Experts of a small language model: 6 picks a token.
Below are experts of layer 7 (counted from 0) of a mixture-of-experts language model. Rows are named router (the router's row for the expert), gate (a neuron's input weights, with its number), up (a neuron's input weights, with its number) and show model dimensions 0-159. Each number is 500 + 25 x the weight over its row's rms, rounded and kept within 0 to 999. Numbers have three digits each.
Before each expert's rows: "comes after" lists some tokens at least twice as common just before its tokens as in all text. This comes from a sample of Wikipedia text that the model never trained on. Tokens count by the router's weight.

# expert 5
comes after: "S", "H", "I", "K", "E", "G"
router:463484475518480516472512479471453504497470496496482504532503511432501496491529524536557515502520514508484496482498506523520478497529460533522518480491450492505511475541547507505501521511510479486515534474487531499527544540495547525472498506492523494508495515490518499509541526547482530475518486458519499548515493534457510509503545515505468462487517475507530499496505531513503481552457471527463508480534498538544488459472484494496505501457515534514515541526524475465550498514515514
gate0:470541478494483555541446509463515541517485539516445497525498499479488499560489496504454527463505520458486457516488503449494512491495489517512466488494500504463446489522507499524498493538509531485519465504512492488472484452501469504498436482452489505493501511492497475495501536509511497483490491491547451534490507493481495485499462464527479476506516460550484505487465501520477484553492492516503465459514509521461477517503491459502521508491468539525497501500514537532504487471487478
up0:483528497504464516539441528472496523493453489537472496507491524490511489519462532518519557468492529454520491533475488477480484490541502505505456493527492488495524539468516519498495466533469501480510508505497502490493461467500502437511469503480484501492510511522525478518502478540523500482511525465503466546486498527499492508457505471510496464481505477519517491463493527539479494549482478481517477486508464458442510544492497454485503523452478557529482529481498528519528478521472488

# expert 125
comes after: "L", "K", "l", "P", "F", "V"
router:500513463494462509485490505476455473528464512545501529482515498462538552523502505499510501503442525541487515507490531472490504485499523529481529550482446469518511493476518483507519517469483480526475550466501484459496515516494505464487492526496509492453486514499541480530511519484459479488469470494485476502518501525475537514508496488493528455523514490526511492473492467502492518469512520513512506528441556533510511516489521525441531571501499519473521505480542498472466532504495482
gate0:496501499474540473551527483465546496464522537510488525470509525498511495543476493531483460504482486449468527471492499538490505460457511492487498476516485483537487520512472496504519515523525486523472474478514489471469498507477526504517486482489492495457510501449481505512532500492457472495492484526475524465493536536500492501517522465541528542489514457485510459476537489502465568479512477495505436472532484491496456527524465484498515496472499484497494496457526535504513518508561499
up0:483477493503526497523473515526545476518508570488488546487520542525470484583503512503496490524487525520513501520441496564500507490502502513509498469507522520508520455474468483518518495501550532472512495432510510528519480487513519502518483534508473494515551471501490501478484472477525513509483495534497493513537512507545508476476535545536500491469501519485525518518480467473488534525513497475499489491544484524497548547493476528515491480508443504507462502480487485483523497500516468

# expert 83
comes after: "6", "2", "1", "3", "4", "7"
router:527512464481486506532509496464485474482510479525476498532462545477531509542506542500492489552492483520483516518489491557482525498528503511546470497531526532517512481524504466533541473518522465530478535494506492472483508512473453504512518479473443472543522540495468478501475491514458465515485476455484493520498475542482479465488491500530467503513494497511497484523480472496498529498513501505513528459495513497539520446489460512497514522482550479485488517485446521517476454528468485
gate0:513492501518455483503488477496488527470448498469487503495519451475499475550488486520458497518496478484497476475554464528463485490497531537511463541549471501492513488518539529498523467514530485486497540546442478503483538491496482511463472508492547514533522448534502499516493499494523492475531525512482480502519496509493492526503513453471498491510492490504465503555546464489469503508441502515488481466482504490473466511487517522491484515459507540475478506497495503497514526472452550
up0:512469484491492478524439496486502539461507505479521494515494473508475490522466481501442509525518515509501459466492465534457480493495512515518494510500489502489502500487515515461532471491534534485472533522465486463488518486472502545487470488471524501523465516523496491475500505487514461469484486468460463470545522504488508504496515485451486488477451501530463515509544458505493515504449497502526456480505512467480509498503518539527445480486470522437497476487542504515532507456482552

# expert 86
comes after: "1", "N", "2", "3", "0", "4"
router:469532519528533517519475518517526525466472451494508501534491488501504501497460507503533488485501485497544513527495483520468493539550520477522513509489528547456480538533493477478527496507457466502508473489512465454487527508467465489521484523474503492521459555459529488505519505498524502494501512482518481494491496514478513514566495506446518487465464507520478532519504517505494481476540492467506504496536504512482522476461439536458484479459537488443541491501486474500511501479467490
gate0:490513474478522503512467483558487477512507577486482484509495511486472474470528527530544518494453540542501499510516565493499519455516493522472474447512497456506543534546556483530481563479497516514524513430545536490490490504458489494529484482481506545517508491515479488478514501511504464475486510480513502513515522495521518518498480514493536503484472471472518506490512517477478523454493501502545507508532538469497531516487503498483485504528494484494496468462492507518523495508511480
up0:521517502526521510473502516477534538514535430547508517526507505528558514524499472450476491506496463492481490483521478480492443502522497525492505518464487543474465476476480542519493461496495488490433500514481497490512518530518541451459507518506468499515523479473517555474480491512503545495471494499521487521494539508495507502511515536526432485517517523532439471502448481486514499523476461472511509517460474494473511500519534488510500483486508540505510479507497490493480499478508498

# expert 80
comes after: ".", ",", "–", ":", "than ", "9"
router:537499565517531517502524555518531492495532530515484502479502530525458506474477529546541535501495482502555501543462538465465514482525503484506518471475514540514478532474506542487499507522529516513495499480555481517525457506509507468520542463490446518468502438495486485511537498470476540527482478491469488481496502502501527526507482518531490503514470505510520480497527495482480499481508487485514476456499491514543499525479523488540528479522481457502519538510510544527519520480499514
gate0:492499487493511539432490540466518446520506491481553537502507526509465476513528530522464502506454478488503511513484490512549498529521507479528517477462506501486519421491478502524474522498502463504521503479572491482502496507481507478479484502502504525493510487564528531459525497501502501499534480492494470487513513466466544513498440465503468521503516499527514507503480521483470441508499504501493514501489479495512497536507481479507479505484452471511516509481457507506485511514563451
up0:515501491521456477500529459491504504483490496500466473541491473496557518518441488500521476510529486524456482493523525501468512481466489469472497554523447486505453522516538540503560504483512509509493502494445493495537531490548474504519513495492526478543483499482507491515508467474525516462502488502497507527500507503530448484541524517488520491536498541503504460502492468498489520480475471489492500502532564528480505467501505526493506449479523545520493509490525480507540518509445483

# expert 255
comes after: "| ", "% ", "household", "United ", "00", "of "
router:501519554476539475517529508500520530495541493517479510489463540489471510490453502511490469508434510501507515519478524491476498504507484473477503485511507519502471508499496526496510484505499544491468517470507493517485475461465496535531536533506487534533447504510438486486531468515451519525472456543474512517524478472458486483473487491502538527543491497490549489472466518497491478489507451490492510495505508515488560489523470494535450499466464490493468477503556517503498487483468486
gate0:482512498507528481489509467510482503490478499474476421505488512503486496486505473517516496502539545445477490487482482517544482516521502541464441521490526520498496511483483480487520462527487517511493500535508524514511453498481502503531510491480502544493524537463522486500490532459534477488533548512489510487515503500514510509509449526497496473513501467528460494487485492469492473514447504556534482505477468472441516518489483516479467510548511465499517470447548505456470516463477505
up0:528485488489457470551493538507489504501508506464501526489477480473512457483505485463526514475479527505505500524497503474498551489487511447481523451484461509537480498513505509504478549481469494495483454523512452500496541534522496510517533504501507440474485455499498510490507469573507516483481454497514505507497482525484484512514548510531472511477506520478543508518536488486542531479543506495489547500512518480544507497504503476532550517475503484532497491531469546526469497530536515